Experts of a small language model.
Size: 9 layers, width 128, vocabulary 10045, 7.15M parameters.
Experts: 24 experts in each of 8 layers, 64 GeGLU neurons an expert, 1 pick a token, a softmax router, a shared expert of 128 neurons.
Training: a variant of SOAP for the experts, 498M tokens, 3798 steps.
Below are experts of layer 5 (counted from 0) of a mixture-of-experts language model. Rows are named router (the router's row for the expert), gate (a neuron's input weights, with its number), up (a neuron's input weights, with its number), down (a neuron's output weights, with its number) and show model dimensions 32-63. Each number is 128 + 32 x the weight over its row's rms, rounded and kept within 0 to 255. Numbers have three digits each.
Before each expert's rows: "gets" lists some tokens that make up at least twice as much of what it gets as of all text. This comes from a sample of Wikipedia text that the model never trained on. Tokens count by the router's weight.

# expert 16
gets: "- ", "| ", "(", ": ", "; ", "); "
router:156153125120138142180108123183146145117131116070174144115140135167149103136104145175154135148122
gate9:189088135071113129150208139165127149105127087089162118165097163147110129114161079114138151133120
up9:109189125149117105088125132101063145180147144182144151206106158113121087121083088133101137154086
down9:171128131176196152059121108172182114116108110117167128087149112166166107111160102106213092123113
gate10:073154172113103137169094123084071131092117127138154099162160127140104144127094151123128086133086
up10:188097135119138089096177158145157135102112125128074138169088116066126077148118127154094129148099
down10:136163207130145139138121160160063140131074139161141174157141122136114159166107128174141187095166
gate11:118125081192195145152105123107114148118159101171060169132140176135115117070132152116140132049117
up11:154171104222140120157140138092106188128121116148135171157093183136109109101109132130084076110166
down11:106131108169112118132106173141117106168045145104181137167135174117105105117083214163119082120159
gate12:109155105103125141187105156137086084143152049105141085130094103128142191145122178165160075140154
up12:098112160082104131080173107150126049112177168091130164124103138075076147128165166152077129141136
down12:118054073127110087165137139114183151100119153144136101139114172139136105144144072153141206101109
gate13:121115140105171214194149116125138149151157140078062139106101095124103091099138077064124163187066
up13:136130127147086118173101187103095154092232106081131165129187137104141118108133138080173129077167
down13:173143151117162140148138024114133057160111142186107131132095082136092159162062096121097090112169
gate14:127159117169110150202151115108113131134148106123135206144154137169182145085157199113167145158131
up14:117139116112134152116109101127180086117072150109123126132140166116132170119062126174123121084121
down14:118127076195113135107078128145134168106164133133089109087086085130098094179087114127137093155110
gate15:169141093150149121148122073119115080097137174164136143147175190175130088206178134157111099155149
up15:189119155148199075113145130079181139123127075093111145052153156123180193096139082058120111121133
down15:091154136151084139163135168119103116124121175154155150190165099142107110137119136187163088108121
gate16:157114131116138087125096083094133110093139188121128109081161111109096082149118105121073146214114
up16:128182145136127216201164087106132154165113076117077124100135177108092112180151157140102149120135
down16:077131140082115086066128086157141167109120181123144153102108133099137047161107163135196093096169
gate17:081153139114152159112117122145156096147080103158110104135087213159138108155180162151057131096101
up17:142158160161138119082161129088117085112105158126162150139118164127129163165152140107149083128123
down17:134132123138105151111150141151111136101147132120120209158129126084081121130121152110154179113158
gate18:098125156139141159128157154131184126124204126094119134102134144188179126078067174138152145182177
up18:157114161222168139151160111145134115131088105187146125197093075183153111116038204138121071147152
down18:149112104172113138080133077100122165091141127105115154141117108106094117145125081150126154121098
gate19:127122125192124175162111131164047109172117131176119165141167142069119104067108120112150132124153
up19:130127150143131149129130134122078085172091131152160116119163180147145069030116086086133105137041
down19:127159111166183111099131085117117102164143139119164129148122120146104136119122125164142120090154
gate20:173137204145163118149145116176153105166142161086182114130143138147131122150134149132197111106132
up20:102129152142120146087114097114161132166122166199085093107123140150099169172133118046147102103117
down20:148134147103097129146159099112135118176098140135158117187109110127136152113149123132155126126166
gate21:110148116131141086117125185125125121102138111091103083180127110136124089120112078102161139112138
up21:082126123133125057131093096148129096082111123146127071096112171098176068079121122117153142101111
down21:144097134139088172080150137095100112124161148176129142092093178114146091125182116144142166154154
gate22:075116123110172110107074149140113154117159168104099168111103090128156072096134118111087113149106
up22:095112125132109136121131160129179139050125131153154116158122091181099150143216084093063157117061
down22:143116115129111126225154085147073162160170095105136131132136156145096145118149114137123082093121

# expert 0
gets: "of ", "in ", ".", "from ", ")", ", "
router:153112109106162159146144085111180144068106105150124072091156163151136097185093102150137159099166
gate28:142149086158138087138174098138095146112088098140125214132110179126132110126132103171142154138120
up28:143182174095150144123150137130155164104132137171123067169209103128096143143129184115157150093167
down28:149103150150120115141087124165117117112114121126125118159177085103144157165147156113170128165135
gate29:107134091111121122127118151119108148065139114094144125057086125155097092119081156114083113141151
up29:125071131112127154160127095137111144092090125103120089042066126098111120093122158097132164146155
down29:155060151150124117127166174136056127129115111103167102072126096174091142097106165171145111113089
gate30:188132115103137151122128142091152087141117188081107161124199186175106173149085157161113161138133
up30:114144125199132080175143135143122139096133084145109121112105169173139139140152133106082165121095
down30:157115112163145110087139126138104116156187165109073095127166138102115189171090136159070129105149
gate31:143109133111095119107153105109057117128092166083071078128238168152094105146071111149123116128167
up31:147062149105115139128133098151109093162107145152081070151160196161108052117103112156114055084159
down31:105085178135103102136138127115059125131144090095203129079088131195093183098103120123137119118147
gate32:151108099127146126110069144110129163161162117118133151123179129097116069107050129065051056102112
up32:117139127103149142138168151131072113160123124097104158166122144167101178152067138113096053150106
down32:141227137098109142133155155144097166169150115120108089073091146114150111104124182156144148140117
gate33:131100131150175156086095123146105114077098146145120128061138138164105115155138095174054118094127
up33:152113111126066140175107107156175082128099109103125129091082128120099124105117111148090125162126
down33:179119101135099139113163082160138135170111140136128111082155126177147139077116091090157136124171
gate34:118127122133135096104167135095170172130111158143125127072141164087169085158156090134134121200145
up34:102118154099119107126117130130100091159138113087152174161101124135010174116086095119151123101126
down34:131146084095189117156144113123111166091111194112106130164086119161083085148123150145139108130106
gate35:137079157155116158165221129132140095179102129164128123093176188098151070140096136125109069148130
up35:118179112061137104104106110113131185109138119093107126131117092172129132071138086086139148057112
down35:123119181147155181074036125136130120109117142152099063152124088175166079185116162117123194105113
gate36:150117080138209159126121156145164134120105150109042122166226144100195155110073148144128146142162
up36:164096100141102102118123145147161153126142134138160126051099129091127189071116104136116116184183
down36:099139158099120111171145145130081110078105135133110107120112124119140157072209144074159112115135
gate37:114146131163129178173130135171189098107116094099140117068138151121138058068090126091101128065207
up37:147137102088101138169101164123159121126101115114108117137133122121103150093119135119133157179221
down37:146133133106124129110159095140107166152099168119177126073098116103161151138128212116153171137116
gate38:172142094090144173127155089133169149155150104125155159128143165131119107126056096139126163150138
up38:098130111055061113134133103095095144193127150161126125147132077125127125088123086181135124140174
down38:164131142098135105196162184170117097147106130119137167118172094126126153162116119082152095096152
gate39:131143115070104086117118104116193105139127106122087099158178171145162102141112116166168135177143
up39:130159100155115102152127127109165130125139156144140113185160152132106112155140098143147071185154
down39:099083149076167130130186171081142137173126127110080127133142110109145157133132065091117133119132
gate40:118152132139084122101143130113164096050183195073119079077153132157096111142092162146106177105122
up40:109126067083168101188155128156156095136115107181076107129162125116125136129107139091075109140134
down40:114085199099132208137129134183143143092111125106103091214084204113118148116110158155106178083138
gate41:096123156115147131110175124194170088068107088101086083116147129085176158114116107143137142115174
up41:130115169010155109128139139084132087097143144067134113153093144092130117202138139142124119136157
down41:199117147087119131117127127119167153155128165182115155122094161091123151109135134163175161133100

# expert 13
gets: "and ", "| ", "|", ", ", "of ", "that "
router:144120105099179164159131072112157166088119095126147081106143153151102102184104110162152161128159
gate28:101168148110150155116140086137133039074133113137096125091111125178077109142170110167100148128150
up28:160103111095122138126169190077120167191099169185095118114147130128177102188117134064133128135124
down28:093073179143055097166200115106168136126091125115079132121172033115114093106121101140135098113136
gate29:089063194140126114145122102134071122148054103148167110089125103135136095097135124179104148157159
up29:115137149086147062141126078120107135122121107090125197125091136179122196091177170085146140117104
down29:202145118182129116099120133146135130100123102141122147068123130139141131101142176156102129162132
gate30:119124096126125105121063111177194126172086085131140123099176162126176130121095125105098117123134
up30:111102098110112188207142085090153095125154116144116070096115144103045175154108219124091169148147
down30:120185110070143150108151109160165113113132161164104132140088113151100119072131158172105156121105
gate31:137162072146109155148115178177165107125126076067074136136170188126117135175127070149117075165071
up31:109112143130138166129122115091066113198126123113153129069111155099132072097093160137141126118166
down31:196134070135143093113152095153081151134158123176191151110118087124073103153174140161127084110125
gate32:168124122094142071115142109130185166136128128172119144113157126164109124184158151138127154198175
up32:145066068147091164158176067059096131114118102157139148119138080144125161122144120169110097145129
down32:191110185157088172140109108180048129098119132063125138118094128135149103142116082166166133123152
gate33:141077107062190142169160129198120040121098105093143155098076149153130131164098150153135142154166
up33:139164107194138158094123141060134157133180151140118029149191116136113112081115106144189119100131
down33:132136138132110092136137091112137098161112109154127079131112139051067184167137128161137148118090
gate34:173165152114181101107120111102144127135122135092169135104150052126201095169127112132108153138166
up34:124136144176138137214127181168091190087139138092090140124107170152138123104131162154173101146114
down34:076123137136141128112166161093140070126157124085129098101115195127095090110131138148154182086165
gate35:102142069118171130173124152148141099209112080098152127136107150159098143075057096127180224143064
up35:175150066143155153108151151127121094132176114093089124137145096141144132162128109179193169166147
down35:126095166132152120131150114155115137112141115089179155168168127110148083233129120176162092182168
gate36:204144180100100145085150067159143173106146156157117161164146176104046129136168111168175133103098
up36:036098109099140105099129152139116081130129072157122137105098106103176127133111112141095131130191
down36:151146153110173174123170119130139089146051143099145141144103129136151114139107103126101130066068
gate37:121121136111122146181139054156106093109190120119154122134097132197089122144116125145112145127108
up37:121100112173153084126158216151077188159095166101133124059176128079175119112138137148151075088073
down37:095139189097105098089144145116092088189076107077135165132150106171137137125118137169132114119112
gate38:108129153144110129129133095211162161123124128208127155133170133169131158148075166131184095074188
up38:095127090115171128112129122137120109147122117081177087104072100087083120114146079108102122178145
down38:144055190159126185106154120148160168137108160078098141116174161126115182108119095135123132145117
gate39:148082201163134160153119107153129102142140140161066139118150125073109190164129120071154086155152
up39:114108103112101127126131114162132139121178107121097132117149203099115098122161123168083057143165
down39:116112110085141132143139139148149159082121107110101142167107175150128164148096106135126088125156
gate40:088117169165130076177128127098175142104111093105186163164092149186163150105153175164100188142106
up40:145148152141097139153125144100151153151119100076082175188144098145166160128118199114094181170119
down40:078023114075119192134131095158142178108069133134107103126106134102141109162149138169164141115184
gate41:131070100125156155145118089137103160154057101085165135130106160139102156165112141079077119078133
up41:106092131095138207110077091150107139139084140145137113119090098158144128126102113104102127116107
down41:103123160117139150074126092149138097096120113110126157143082143062163130117142089104151141103104

# expert 5
gets: "| ", ", ", ". ", " ", ") ", "1"
router:139109095115177132138166089121179159074122091131144058112172151166148106172110091145156151121166
gate9:104056073143069131158202073126126125148103149078126125138185175040130146052123088133134077112137
up9:166137159125132136114092163093168124054146135143125133062096084126098046151116068151144165140097
down9:073089100117133102116133149158125100108135116144111158147111132154092122097142133102107132106109
gate10:115147049129133108170093130188105126147140130130127121117132128120111063109129075135135158140095
up10:107122126131148101166069161086092115155165111132136161056174124129087138071160099129152098179134
down10:135096143143145126128158101116055160146148183118066127081193127113146148185084140079119114143145
gate11:132157149107171029132143142120113098088114126151116159108140178130144162126124079150139178073124
up11:091150188166100067123161112115130051126164143134134139155193105114149163118141108189103124128120
down11:105102111105132137076178156102105108148072113101170150187153181112122192146087150076175091145121
gate12:162125137143162165109109170148095130079168102146080124131142116159089135127161098155132099102198
up12:151158172139112143109096124123150149184138140124123120093119114113100116116097162095072152126108
down12:152123087090107157126159146148146137109104099088141146168151077146078095136125121176105122152207
gate13:106163124139128130131150105156168150158162063185096163139139105123117126150060163074151142131146
up13:172153124163132138136099084137157137139089076127082129101033127082140154094169138147180146120122
down13:080161122119153084115128130151101097087079148054129100076119115126152132137212126149118070170044
gate14:116104123112124107079132114144143159104045180100163140133111146141202134150124026163128151164140
up14:146156144101135116191112153039097177172157058090117141157092076128077123080081137102155154116178
down14:110192125172163129153091134122115117087091134122176137178188156101101081105175187139137162170143
gate15:114135109097142084076136193161107134087074141149173075085152177192126139145114163157141108084099
up15:151094159118097153136122130149128101123139123129131137159110122041164153153064078130124133190144
down15:122141102141121100156158191065133051102116157089163078147204167101094117158099136095116187151113
gate16:149134097121183123135092137132150163112117158070116161152098127136121149158135155133127152164172
up16:160195102130181147112113033134168142098148137095154148115172128145130173073094185140136125116168
down16:147137113122158086146096143109116161127167121144113147180099097129163124191111090159174112176159
gate17:145076104123146112121106080109126132120059082135210082127159187141091123160116145115142182143141
up17:151089104086127139120126165162143176181160219150105194141126114108116107116123114173123109146121
down17:104177108129088065169161169144103138125132155097107071168150112112127146135101092133105135112125
gate18:122075153176150146142153095132120109138070115159110073100160166134132109142080123088151069159182
up18:123123088184104125126097142127157146105123120099164168103116119127091158105122125205144146098103
down18:139098109148181070116158146152151120132127113120160105105137065111120114135092122134152150117142
gate19:090173151144175106076129151053186104135154132104168115172142145116174106178089112196137143119137
up19:072214134136147158092094139123181160079181155102153124141090121206151105132128079129104148110158
down19:187154141104109123106205071126149124165153135103129116163132193170135162129149185164080143148096
gate20:095089118153170157079140134118117187066160109159099185121134110126179155142108112133165101106185
up20:130099112131183191152143116121134168092148143156092206125096134079191188100138139100145097151163
down20:121112101093094138131164155114125151103170178110143154049155142148153149142128131112075144122192
gate21:141111119100152084116092130114175159121071132118056149131193128144166143166095141127110147104104
up21:121108099140096125101103116101151121143126189134145129136183135145146133193151116105139122126076
down21:086128125122088126133135203168127162087170181142128153150100188169167115103113160140101180103129
gate22:120112127173122134126112132157111184104123133086137137141171072113055163127070103146151108154144
up22:115097146179128069165152164147051131096143119120063125085150109080112177132083120112136099130089
down22:124120108077147101203171086096121151127188205120121118152143092159149099148203157142130128092117

# expert 12
gets: "and ", "-", ", ", "'", "\"", "2"
router:147123091102162127167162071106161163089108085142159079104155166164130088173099096170149157113156
gate9:095142127112196113155119142100117106157150125111146076136102125163094133079102145134112125206155
up9:133140122155167126115141142084120128095176152121120132133134130134096111062108089147165097155095
down9:104072145128099137118098108115119125065144155168144151145115091072150134105172171133153110127133
gate10:125095130105088085122144135163169131098105124133152129140172144170145092116075088213135155170130
up10:125098126162091176127160078109129120131099101168154141138117105138156140130115159081185143101136
down10:154094152127104038114200170127125126109142091128134122182176111056137119088076134101141152187157
gate11:179104086096150158115168129118127140072130122115213099143172156139142137103175116093106164158078
up11:101117099171139113135144121190118157155131129101126108135098128128165113156097117112153109073168
down11:136192148117135155107124080096088165165087132143179112158068156171142130120128147124114186061160
gate12:131094099081113140111122138095081072142157144127142157136145124109094087170074097149126085159142
up12:130115149181069118107114155094096094200102124058081190186151091132122112085122088160151093132116
down12:097143148124147126127108175171087171135181143134081137161111150143126101148161098119082191122115
gate13:103127087066144108161112138117079089106136122138126164096161115196121078125039183150123100108145
up13:126143143127186126136106101126135146100197140140152137127123150137106074199080092108090089130122
down13:115155099153072134134157121102110159102148111097158181076080090102056107166113098109118104172137
gate14:120127136168125042132136132126091132127109080113094134131074140126087133137130131120120150138111
up14:196116103174116122130178128120161103148137171149146131114119067108130061134100152110153111112161
down14:130171132096151113138059112124173146132144190059156158156140080137153104094071110099178155109138
gate15:190197178113152128164117089068094104205117100108111080081133141139175121189109164129184139147202
up15:090129135132141112059148160124145169067082129095095123159147143174126152067148114183165115140160
down15:074150137099100133116146146098107162125081114116059081115096111145120143124150059164123088140074
gate16:120072120070195187121135105144123142105132090183109175167105128181146144187127120127157114126174
up16:128117146128154140154139082117138148141113147165100135113165064159181158136152159094115126113076
down16:139102141141134165123128094097131132131123107174151175108124104176108124150083112103119209167167
gate17:132133165000174084086117171072119114140100123165129158111161180169127118128139087157067181183133
up17:125097186038154070114146169107173130178151127169122142132156126114112153126112118075114167189154
down17:147114102103071116085134147128130108135093147111134141129064159125141139067090105110065115096140
gate18:132149132097134119154138109137055128122141067075147095089140116166081039137141085095130147193139
up18:107063089177123156127158132130136116149113144117111155150136130106131156132060144245102137080156
down18:127064140162093118144139168129119104114141141067107158089121132163091197120192145116116163101082
gate19:073148109135070115137106128110186137143109171091138151200151140141098135180086149121100087178192
up19:077109097125109121168123132122177103188089176072159126208112148144078103169074142110144095149102
down19:097112132133120154120214137138148101175168102114160120141135144071117132187079113167137078157138
gate20:173120177162120143126152090080153155145095074109144142140151166208076082162069152167219153139147
up20:221128113120106107135161166186160116143083130144135147109132137216153098139203138150095145140153
down20:156163124121153105112170211136103152100150106081137149098124081106172079197075155142148147130149
gate21:140071135104131126177130102100039135156154099100177111195139087148179096145103123103152130100173
up21:117140125124184118041162161168079142152090107125124158058101095091039121094076070170139112109142
down21:084128111146187153116155120150146167127081147168146123097099079099143174121107112132168096138128
gate22:125136223162112116155122049129182109067158140049118165110112090170135134146067051157123152142141
up22:089177119079174141108133114156189150143104101119170110158156150164166116107148174110085085142144
down22:124141186096190101070123109156097167111112150118070197150158124122111106088103119117096132105180

# expert 19
gets: ", ", "in ", "on ", "and ", ". ", " "
router:156122096093170119158124076118180115075119104137153069085123149153111103165100109161176164138166
gate9:140163119145125097170134064128138183128110109082143156094142126158097143216080128126155120126176
up9:116149172140128090163162167116130106138118102136106078138054134149120137059089143151121138163065
down9:109101187187207150097156132165156138101124115164104123114111136160117107130162119081083083159169
gate10:157132071124201111110126115170086090127157161121144061185122092090186181139091138136137137090114
up10:130074099131132097124146051220130120167150176102189132159186140154083148136141092095139122149137
down10:164092159125103124115136123177153152144195117117133092132124137100150144075208175140125138143069
gate11:122151082140102107180082122114124119102170100156165138107153105184150124145153165147139195201132
up11:154128153082146180118137101102139117146065168118137121134113143171155093105076139086119133070140
down11:132172114121063180100195115161082150162107123096122143154158111094110068187130147126093136070140
gate12:137149157152164142157168126110114114184120114124114108127114138140113132158110181084163160131125
up12:091134084158095142097114093144119127084108170156171169144144127131141127129094043164102111091116
down12:142171126183098113036144111138113119161214168129141117125100116182125079112138119127145147136094
gate13:133174068096164104116100157138123052129095098125137150121084146157108130113067100089157068237156
up13:127137162100101100167194074058107161124170111092172154081175092129155122144101124086113138121128
down13:148052163122120135093155091126129113085150187123115162072141148139113137151131087122170154129142
gate14:209139103098195140144209082107163128126121152168175136126129087102106139153102139110183121162130
up14:115084170069099102160057141114111157122153138130028087144102160145108160093161147109124124155123
down14:195142124161093170104128128100130139151097118174096139141178072109148142092172147078153068142157
gate15:124145151122204150148154066138165179075089136090161095124113134072136130207175140160111155132169
up15:106159047118114120150151139131190085141208124158085116135086136193115067120028076152097101162111
down15:115110115123185143144118048171139107108186137151137131131110118096120120114114134157146111043114
gate16:128128173176148065134115123100140132035112094100176145121148183163110162093103172171114067153197
up16:121155121095085186147114130136091183164118173188095102120145050070157097123141112152110206068138
down16:098172112081107070094121119124123190106132128088083134051083116153129120158148122165120177118172
gate17:147142196146124124148164092138126113120084106108156101067096149094107080104104154113163129106077
up17:120128194171151138170166079115128141150167096126131105131153141122143041122115129156140123148082
down17:148198137161079087120096194121153141093115108123193117117166134091105084159132147141138110145218
gate18:142085096183119175090208142117110075113153090132136156153142088096134113116131200138130133109079
up18:123147104158159131146144129084098066195136175149146151153152129113124143083130117093169102102155
down18:098096140109137156120128110174094097029141103150099114168143136126136160115050160164100053158133
gate19:194111093145214166147167154158142152107123125090112123131161173115115117111091132138199087138096
up19:108156105120146133123075112067125109143168099092139084107074128094167080138071149136126141147143
down19:129139100153153098113125126147099160151099125064113152123097054126096149183088101067112075132116
gate20:142177109095150117164120075135108115148103088081092152128133178186191090131150167169174166086111
up20:138169131131150135160161118151086115129196056082139150146106173092135117182117152114159189189049
down20:055132129100150122111159142118140104150089088100124135168140181125102112128112101077095128079116
gate21:167145070141125152130160096169179136151093109162156123110156071143183153149099097145078191117125
up21:122183080142089100125187144133235121165138152122184138142136032114178160136134074134107144153109
down21:178068119125150099165150108154115086133171173148143148086153185096086144151132104097077080106091
gate22:104141095097128102144155123166088184185143131160120161072077117125109102123150140158084138151154
up22:129144112153132120122216142076181090122161104126171112161175075143148074154089085134132148121101
down22:079138136190141136143107096118125096099129139135165163150114117105154128133136036117109134097182

# expert 11
gets: "j", "z", "g", "k", "ch", "h"
router:137107131145140125181101125152140192116139111144130147112130150132143151133010079127131177090143
gate9:119107178087155116076190125093157095052128092137121108067067100141115131112092168134139076194148
up9:103138064070105150182111052056124160134097166153155113142191062097061116099109142090124147177183
down9:098063119134101133114112127103108144111102113099142089147120194106105100128153171166093109098070
gate10:149147100144089103061101108147122164138166094100088112154103140088128142135086155143173116144153
up10:123114136145155136141089109139079107133163114077106066172124123099071098102137168149067150116180
down10:107151117101141110123141146173136083162140082123097192080080111159131076141113112126107083176092
gate11:074175114171128171148094148145163123114119158179142201135114180125118156124076021113162079097168
up11:091089112194118175150067154128112168107126129095152103120180126129152117087160132109116113126141
down11:172112112116183112167110139082108164100160124138142106139124083137120178102124129166114179087157
gate12:143159123054164123175157194083152124086101115081065093124147064100125136149097139084123134096162
up12:069088079204108098154100136118094129130115110119152054102132067092151093136119115122148092104168
down12:108158155072095143145116098078187162144157091144029223156085185119148137147162158142093101120108
gate13:155068112148138108096080134134172177061144156130154138123167129118204150133141132118178163157062
up13:179115095070117109131115181188148135137109068117149161119158122108177151120154111157115190139130
down13:125167128150121161132177115152124132142129195131146134155159121114146142149097091135135185093118
gate14:084144129160182145157116129127178126151100097119133174087160155081099098144108103142110168125064
up14:116123132157139156122140161133094126116078114151103081114056061153203134134148176127164095133077
down14:102076103118141096136127133183140103145090138093133116125149160136091077105148074140154194114212
gate15:116087139083115163146129133135119067137112116124130175170129217108168206114056118145143089099092
up15:131090131155205069137118136145154159111136173095108110104157185099108120144128110119094122154126
down15:175134129093103136116042115135131066141201117156149146153095100116161123157106150102118148127117
gate16:194102142123133143111126102136128043110146150152207193125100122131043159133144093052177173115154
up16:142090103193093104109150135165097162107161085063144117104079161078150167108126137175068141139174
down16:139165112125108096096073136114119095149111112087161185122103144121115124096122121168158156164155
gate17:156098083122141119220096080110085185160119110122135138145111168068116090099103096152105133120114
up17:135131152135121129098136106101143117139141188064169080061123095086094221100134098131116109119085
down17:090095149104146136133184115166137189187046134134061126120107158100127071162125137171086142095168
gate18:177085115150101142185154078130092131088162047128115139127185133150127045142142144111122197093207
up18:078130135079130100104124105119132107141136113170121172158154123159183079185135119094119117056180
down18:123042097095124203073117132092148079135150131125151156161117110126188179155137092148138096153102
gate19:091106127076074093182144132124113128100190140131088143021157150173148099127080152134116141127084
up19:136078123146116139096102108078136110098097145118102159182120130189086153130037054081136138191126
down19:083173114137114145088168111163145134151198150092125122140120161140135117143171109160101082119116
gate20:100110149134131115141078102090192175054150124103088100106189085071167114165107152125120147066129
up20:084107155181159123061155201123118156092067176081120180141112156186129124065106129165132100144089
down20:142080111103074161201126094174141110130167123193115116157153069100145166152118166128087194150133
gate21:180152162120163120173120168103156119106153133138110104087112185146094158129184091154093083133138
up21:081153183117126067088157124155126158177148155113145145074153097128122106133126143144113102117140
down21:153180152093119104093133163117137122198138147119108092152142107172185110106114145071136133137121
gate22:122156167086175144150063182159136124049093075177097076112161114124184130142122153105134107137124
up22:113161116096107111192139139144082083129133113236119135085121115164087087070159105166132131110119
down22:139137119118119126086166111125067092111107136095137133112121125123137108046074135131085153123050

# expert 3
gets: "–", "°", "/ ", "0 ", "″", "N "
router:148172095107130093136144124134114144060111087181159134100131134109146115140110104140153107059140
gate9:158110159055128091073096161146072149096044108145115065132100130110132128178129135136085096115146
up9:109139114156139162167149143117173076216153138155129176127134095145119146090092159137201143099128
down9:112137179106130149190164134120124066153126172064148137137138153134108135201085122122165154139137
gate10:108119148149113097138128121159113060100110118140147164118145108134124098158089093114139068106092
up10:080097128132099182137119174125159142117088140105121130137114153131154119062148157147114193127180
down10:174110081085131091156121104145113112154146096108087138126107142130084128196184116140148085086085
gate11:088129118132155141106097149122134092173145092128149115104111165083155104146161080163049104126146
up11:158109168115165098122120128185158099157096078180084135093119127119096150072138099110137115096165
down11:089146073092133149116119158113112111068094150084121147125172124096219135145095080099117121094099
gate12:112150124104140158159136134102091094111097132110123103095096078151097090113137145177147169113104
up12:111172133136120164172133096115111175132129125116068087110101098174074113083141122168156110085124
down12:119136107105138114163078117096097123114191160146111129077127196080062123128145100161128161112109
gate13:181167097071154125137157121128106120163147128151156091178185128160153097146116101087107144127069
up13:114131176147102117133150149092107064112097124097116158140064130135101212090117183128175119090185
down13:131140180173153089106179159131148181118128180158063118118062126102140087153096058113129140162171
gate14:162085125059123125187094128133126146079106155113108103064131100183143094124164111122126097073140
up14:075125145060124128191105131101168193098093168114165097132191141135093043186149146163141105139104
down14:109086124094132152141164118192152111129083129114179093148136170144118150123143149139156133198129
gate15:121143114123123115173158162154125136112151104201094164139081131142087175084084153130174177150131
up15:126136048141147160131092171142161130106147120124109135132106173144130119135185120144127143110044
down15:135100196153169122123144119107166118171126073090108226178143096072128119120067144161078167172069
gate16:130077118078191131082205116139101114110101113161094195123178109110173123117135148095116139108125
up16:148117091182136172117171123116139150147128104158081202126103154111141164119169185138140147096142
down16:083104172114151127121117125115171140148148170144096077085097172155108163179134125117169147138210
gate17:111122112138128140142181102166153107163104159122064096110150137111157141126114152165173048111130
up17:169072125091136077091079146120077083135083109151106164159135120145111137159123102113110132164190
down17:156149058148110141130183077126086084172201119118140098144159137112100137132100117112136111195089
gate18:077127102184193123090128082075123128099142139110096208123142091118174110088145182176131118162183
up18:146124140127155107108092111064103102141142143132117114139110125068096106143163181107136096142143
down18:147087049101136165039179149072103081103114126055117080134135131098160127103149095116193140076152
gate19:114163094126097109137141088113115104136119068086130183127134157194160089156136131156109166113153
up19:109117141149144186200154140075060060150127144117120166171137166102099149206114146107157109124103
down19:117138140068123121121062120129121114105148160182090160097133136140131109117157116148105150128156
gate20:125136129184109153136172110082143160139094038099131158125124158103147132214168141154097094083151
up20:135156124201094150155144185108163118134145134106145139089178114112117111139119162142127046126122
down20:084158140141119167094119187127135088130085196134163124096167134186184111127121115083211094108139
gate21:135178144190171134126191165082128098052115094111141158170150124085113141105072172126122136117118
up21:131093068151176149139126119092129098089121115102168128115145161131100144153105084097124055151164
down21:139121126090067145148113115158101151166158110159149144095149091144168159106133037121119125088129
gate22:148131023141131143118116160120146147076142154166106138083147143182104116129133116104161143111122
up22:100090119141071126109147164121086146185176187125128132122137121117140091187185078123150117233146
down22:097156139075103130134123145141131099127144125089150127137173122134109123113114086109176159199122